Experts of a small language model: 37M parameters, 8739 steps.
Below are experts of layer 9 (counted from 0) of a mixture-of-experts language model. Rows are named router (the router's row for the expert), down (a neuron's output weights, with its number) and show model dimensions 0-127. Each number is 200 + 30 x the weight over its row's rms, rounded and kept within 0 to 999.
After each expert's rows: a language model's description of what the expert responds to. This comes from a sample of Wikipedia text that the model never trained on.

# expert 45
router,173,250,149,208,189,188,243,178,135,225,246,198,156,167,186,138,222,240,198,170,169,155,191,249,152,180,193,246,207,206,178,220,265,204,157,239,196,143,132,160,223,181,211,188,204,225,199,235,173,195,185,167,255,219,178,199,147,193,206,171,162,210,224,232,235,216,259,205,220,190,210,221,198,219,170,198,226,180,165,154,190,192,222,178,214,220,212,244,176,191,215,189,234,191,241,217,193,244,208,165,180,177,215,195,212,187,272,180,188,164,185,183,239,197,194,190,230,199,218,159,166,210,169,214,153,223,143,178
down0,240,201,211,129,223,277,149,189,190,220,181,214,187,192,237,235,194,247,200,185,191,241,168,202,194,181,225,222,197,164,229,193,172,200,177,227,208,163,220,220,187,194,220,190,218,234,219,197,184,205,185,255,165,204,232,166,214,177,164,239,224,180,171,157,129,182,217,183,165,207,138,234,211,183,207,251,256,276,220,210,160,166,194,215,179,221,189,179,168,143,218,226,246,217,249,211,219,274,200,245,254,163,226,207,205,203,161,234,229,216,224,168,183,191,195,181,204,186,182,230,225,197,166,174,171,233,233,218
down1,226,175,189,206,197,171,211,206,187,164,142,195,192,198,189,218,229,162,237,232,187,191,199,158,229,202,193,231,162,247,181,248,103,220,163,245,149,161,168,167,205,198,221,206,181,265,233,198,236,231,200,269,182,233,205,178,226,215,197,160,159,244,206,164,220,201,178,191,232,213,214,199,203,212,215,209,194,178,241,201,205,144,181,232,237,157,190,181,149,216,137,185,196,154,182,198,194,210,207,187,210,151,164,201,217,248,222,183,203,169,241,191,178,200,167,185,199,153,192,253,172,213,210,280,207,183,150,182
down2,198,171,167,198,205,174,202,190,219,170,217,241,234,258,176,158,233,218,164,218,218,213,168,197,251,207,222,200,187,236,205,233,197,287,147,161,209,165,194,170,203,197,192,200,189,204,189,233,164,196,211,152,133,163,221,181,264,228,152,193,158,196,200,151,239,255,134,239,242,200,183,196,174,192,175,198,253,221,232,158,268,194,232,182,196,203,239,222,170,223,169,191,234,184,240,225,156,191,219,183,188,168,259,202,192,207,194,189,159,251,206,181,223,211,206,233,230,177,210,208,171,178,239,211,193,192,163,224
It responds to: Capital-letter pieces in SMILES strings, identifiers, call signs and acronyms, such as CC in SMILES, IUPAC, WXCF.

# expert 51
router,239,181,202,153,180,253,216,232,267,213,171,209,241,173,204,175,218,219,173,176,183,192,169,200,211,203,197,174,188,201,216,244,191,275,240,203,208,166,194,227,254,188,127,156,233,215,229,189,180,211,181,194,199,198,196,127,207,219,197,169,187,240,238,194,240,239,250,161,170,187,205,168,167,217,198,152,161,167,220,211,183,214,191,177,236,209,227,237,207,158,197,170,180,164,178,214,178,254,181,234,219,229,273,186,233,215,189,291,233,236,193,211,173,167,193,186,177,229,210,203,207,191,163,228,199,162,213,245
down0,191,195,182,234,199,251,205,231,180,224,299,198,177,196,192,181,173,135,169,178,177,240,217,264,235,239,207,205,199,205,212,246,202,184,217,135,222,197,174,179,166,165,165,173,226,160,214,201,203,208,149,203,209,186,202,229,268,141,197,214,227,213,192,204,190,192,165,209,197,172,154,153,241,182,236,152,168,218,187,256,158,221,229,180,183,164,225,168,184,230,199,183,189,178,204,182,196,174,164,229,202,175,201,240,178,189,160,186,207,186,173,219,159,170,152,177,134,169,188,198,171,197,176,189,238,165,139,225
down1,191,234,190,212,208,146,255,207,197,158,230,180,239,205,171,217,140,238,206,204,240,258,235,239,215,210,207,223,194,227,244,132,218,193,259,219,166,175,249,188,209,263,183,235,202,245,211,191,218,206,151,188,216,212,227,203,194,164,236,191,214,129,158,239,165,190,223,151,218,206,197,208,160,124,200,179,222,227,179,187,207,187,216,241,248,191,243,206,207,248,188,170,241,190,217,186,200,229,176,209,157,189,169,235,215,171,211,197,200,214,186,162,182,183,218,182,186,190,209,147,153,233,214,212,211,220,238,134
down2,143,180,192,209,130,251,209,178,200,212,214,216,174,179,227,175,196,158,240,202,221,179,177,213,214,173,206,218,159,185,200,267,180,175,165,162,198,198,232,212,242,214,209,265,222,173,227,200,169,196,196,219,234,96,153,235,155,211,194,214,166,215,192,205,237,203,161,191,232,200,152,243,192,192,162,248,225,195,146,231,216,234,189,222,195,212,172,172,227,211,221,163,129,162,178,166,227,196,166,233,190,183,164,218,176,200,192,180,193,177,155,201,254,220,205,253,168,262,211,209,197,204,190,215,221,229,161,197
It responds to: Hyphens joining parts of compounds and Korean names, mostly in song and album articles, such as Hip-hop, B-side, Sun-kyun.

# expert 53
router,212,208,207,193,185,257,226,198,187,242,247,186,191,184,259,166,168,211,204,195,153,179,227,213,230,200,180,177,222,252,194,207,219,177,231,183,202,148,178,178,194,182,144,170,206,197,221,234,234,182,207,174,247,201,219,206,176,220,190,216,116,225,176,240,213,186,240,169,205,256,204,194,192,193,120,177,213,210,184,196,218,208,178,199,151,194,218,255,180,165,233,235,147,190,220,287,240,210,198,176,223,212,207,178,172,207,229,193,189,219,198,219,262,170,186,144,248,194,233,143,207,253,175,244,230,214,224,224
down0,240,164,219,146,212,209,165,201,179,228,185,235,197,176,174,244,220,152,108,227,198,187,114,165,181,200,220,184,217,242,163,187,198,193,192,182,201,237,175,209,191,234,195,238,172,188,190,225,212,169,187,111,249,170,211,246,240,174,212,198,222,181,169,223,193,206,186,173,202,163,219,184,228,210,160,208,204,225,245,199,245,194,180,202,233,159,195,185,173,193,180,176,217,171,215,205,215,164,222,195,210,196,226,218,171,197,222,186,216,209,144,208,186,170,213,170,214,233,189,224,258,227,142,205,120,125,207,238
down1,210,228,216,238,178,276,240,194,155,245,177,190,172,141,257,191,217,216,153,185,208,202,141,196,209,165,196,243,161,211,178,188,247,173,207,113,151,154,174,198,188,168,184,234,212,197,210,248,222,220,221,144,199,225,207,168,210,210,187,226,233,209,200,223,221,169,183,195,169,190,173,181,189,187,194,275,210,220,177,239,235,168,240,206,205,182,194,165,162,167,203,189,206,206,216,128,206,208,183,180,219,218,195,236,206,158,195,212,173,165,191,156,189,212,133,160,206,197,189,155,165,252,171,212,190,179,161,181
down2,165,143,143,161,211,151,222,231,208,240,177,228,183,212,163,245,254,153,183,169,153,203,211,214,217,221,173,147,223,202,226,160,200,228,173,189,231,198,217,172,218,221,183,221,174,202,193,201,233,247,207,225,167,200,187,186,177,198,161,252,181,179,179,238,247,221,227,184,153,245,164,225,176,163,155,207,211,249,214,193,190,224,172,183,186,235,212,183,161,141,229,228,205,154,196,233,174,270,192,201,160,196,189,203,209,261,216,218,206,246,232,197,181,190,220,204,210,241,166,240,194,238,178,216,209,164,273,232
It responds to: Byte pieces of Vietnamese, Chinese and Arabic text, plus country codes like RUS, ESP and TUN in sports tables.

# expert 7
router,171,212,274,222,178,174,194,176,245,201,180,205,206,191,197,211,185,199,273,198,179,207,178,162,222,235,224,135,230,214,210,256,203,175,177,209,198,212,191,163,202,242,195,232,214,190,184,178,142,179,259,260,178,233,223,218,213,140,211,242,198,235,204,185,178,217,125,220,231,245,146,220,129,200,187,153,152,180,213,216,185,170,140,227,215,210,194,225,185,159,207,200,197,163,165,187,200,225,225,247,167,217,170,215,229,181,184,181,159,272,215,215,172,201,195,177,220,235,247,179,198,188,180,219,213,188,174,215
down0,183,195,168,112,178,195,188,190,218,229,171,215,202,203,170,180,122,217,231,260,209,218,189,167,157,244,196,186,190,187,232,224,251,184,201,243,226,184,152,214,222,184,225,201,171,172,233,211,180,186,182,212,209,246,171,174,158,228,211,169,208,195,173,166,205,264,279,222,222,200,212,175,216,276,211,218,207,213,238,193,214,230,187,254,198,147,188,152,186,201,203,195,169,215,168,213,214,240,174,174,233,201,268,230,155,183,164,186,190,253,202,182,172,172,211,233,188,156,187,168,225,235,204,184,209,250,171,197
down1,206,232,130,256,176,203,186,173,183,172,217,205,276,176,165,175,223,206,222,237,205,161,193,189,248,229,258,222,200,226,218,205,170,194,212,151,316,231,213,169,173,234,199,179,206,249,199,218,188,248,185,225,207,213,188,210,172,192,199,129,211,186,237,181,183,203,200,193,227,212,172,199,136,174,169,176,199,229,217,228,202,193,210,243,203,191,185,175,177,173,170,201,248,197,211,190,213,222,228,243,220,189,164,211,219,177,158,216,171,172,210,215,199,177,164,119,195,215,196,193,137,219,148,195,201,235,245,207
down2,300,219,169,205,172,265,235,208,249,160,228,219,262,150,178,208,187,206,220,206,191,129,229,219,218,199,186,210,190,179,230,185,201,221,198,163,144,208,250,192,209,204,182,207,216,171,227,185,217,229,214,156,258,229,236,205,192,224,260,169,173,217,146,204,143,185,202,220,187,177,239,202,209,184,219,207,176,234,190,201,205,163,221,211,237,206,221,150,139,188,177,133,233,211,203,200,198,214,183,217,209,189,197,168,149,172,182,201,144,158,240,181,197,217,216,238,229,186,201,169,182,235,181,248,231,180,209,230
It responds to: Prepositions, mostly of, after names, titles and institutions in biographies, as in University of, Evans of, Master of, plus New and Royal.

# expert 50
router,132,203,204,215,236,200,231,214,202,204,155,171,171,172,184,252,174,188,216,184,182,225,168,199,190,224,240,229,207,171,236,209,211,275,190,198,170,172,166,197,182,185,196,199,230,251,201,170,212,220,173,187,227,221,186,147,135,179,155,170,233,166,201,199,263,254,192,181,165,166,194,174,222,199,199,185,134,210,187,168,202,190,225,212,243,174,249,216,162,171,176,169,139,147,193,208,218,183,189,231,209,164,295,185,162,205,227,214,163,223,189,206,191,210,197,193,199,224,225,224,115,202,196,196,205,172,155,217
down0,189,190,215,246,153,190,219,214,178,205,198,255,202,174,178,226,169,192,174,190,208,183,245,161,162,120,223,271,141,257,199,166,187,161,182,218,227,241,173,227,159,191,211,159,223,189,238,199,137,131,190,198,206,234,236,227,190,254,150,229,230,233,218,205,179,179,201,199,204,212,188,181,248,209,162,172,192,165,166,194,171,218,216,206,181,188,214,186,245,178,177,204,185,193,175,209,204,192,230,188,217,248,198,216,171,199,216,257,198,154,198,218,192,179,225,275,235,220,186,141,225,209,174,246,147,207,210,224
down1,240,169,204,169,206,219,187,188,170,231,251,152,191,140,191,186,204,195,238,244,213,190,173,152,199,213,211,194,223,187,138,214,214,215,206,227,200,188,251,190,198,209,205,230,241,226,230,201,186,190,171,218,206,273,197,185,234,233,166,232,219,243,190,146,178,226,209,145,214,167,212,220,232,233,202,219,247,226,209,185,204,120,226,171,178,192,224,245,184,225,206,260,171,176,236,178,170,185,189,246,159,199,235,157,193,158,157,274,262,171,247,193,248,174,180,201,206,215,232,219,171,195,175,212,242,186,201,189
down2,228,187,220,195,161,187,196,208,179,195,224,237,161,207,148,158,242,208,170,160,150,193,202,189,245,178,183,189,224,224,247,156,140,147,203,193,257,207,214,185,145,160,230,196,181,213,215,196,179,227,194,126,203,191,159,219,199,179,209,203,185,151,231,192,205,132,193,203,260,208,176,185,178,193,169,251,191,258,199,168,188,184,213,278,171,124,200,187,206,171,232,194,185,175,209,185,206,178,193,193,229,210,178,179,157,217,206,177,223,222,258,155,127,181,205,250,206,214,194,173,214,229,233,176,212,187,224,214
It responds to: Hyphens, line breaks and pipes beginning infobox, list or table rows, e.g. "- Language:", "- Height:".

# expert 61
router,129,212,141,207,248,210,233,224,189,224,178,168,202,210,185,221,171,205,161,159,197,187,158,189,133,251,238,222,168,185,207,222,219,237,193,194,171,209,213,227,192,189,183,222,247,192,181,185,218,244,143,169,186,230,181,197,122,161,175,178,205,152,214,197,200,204,163,188,141,142,193,228,216,226,179,222,184,245,213,155,225,227,197,213,244,178,241,218,208,220,198,206,172,200,240,249,171,179,190,207,218,196,237,218,147,241,230,169,169,195,152,149,184,210,170,186,194,204,268,265,178,178,232,182,201,192,177,184
down0,154,191,154,192,220,199,219,227,208,231,219,185,188,183,152,188,270,237,213,272,180,168,180,180,257,225,186,197,166,261,250,215,194,182,184,225,175,209,188,199,248,231,216,209,220,205,181,235,234,213,213,218,197,224,196,204,213,280,176,218,162,237,227,181,222,238,219,268,177,194,254,198,203,160,225,188,212,173,183,192,230,235,205,163,135,180,178,206,178,188,174,186,186,178,165,153,217,253,238,245,249,215,218,166,167,224,188,229,145,170,189,214,208,182,246,168,187,246,205,211,156,219,212,189,233,215,156,219
down1,197,194,196,226,159,202,198,220,164,216,238,202,202,183,181,227,206,206,202,266,232,214,181,162,186,203,197,204,177,194,181,208,200,278,238,155,269,226,233,201,231,244,188,200,217,203,184,259,206,184,221,230,188,158,178,217,199,255,208,200,212,202,216,204,210,195,201,178,242,229,168,220,261,224,264,222,180,188,262,241,202,187,223,146,198,217,215,206,248,210,204,201,152,209,222,178,225,164,232,196,242,226,203,187,231,211,186,266,195,170,209,175,151,202,236,245,217,167,208,190,204,120,117,246,209,182,205,145
down2,200,205,145,166,266,179,214,245,173,240,202,215,171,214,218,160,176,174,154,192,183,157,165,186,186,181,236,215,205,221,203,225,247,206,242,205,242,209,141,212,171,177,139,198,178,215,211,250,200,217,216,224,200,212,178,157,175,207,239,176,170,171,217,111,164,195,194,254,173,188,241,199,203,195,207,207,248,197,275,153,220,230,147,231,169,215,203,185,196,206,196,190,203,186,218,238,192,179,185,197,256,181,170,218,228,258,218,209,171,196,220,161,160,145,211,239,181,187,175,144,170,226,184,235,217,182,223,228
It responds to: Line breaks and hyphen bullets opening infobox fields such as Coordinates, Elevation, Type, plus dashes in table separator rows.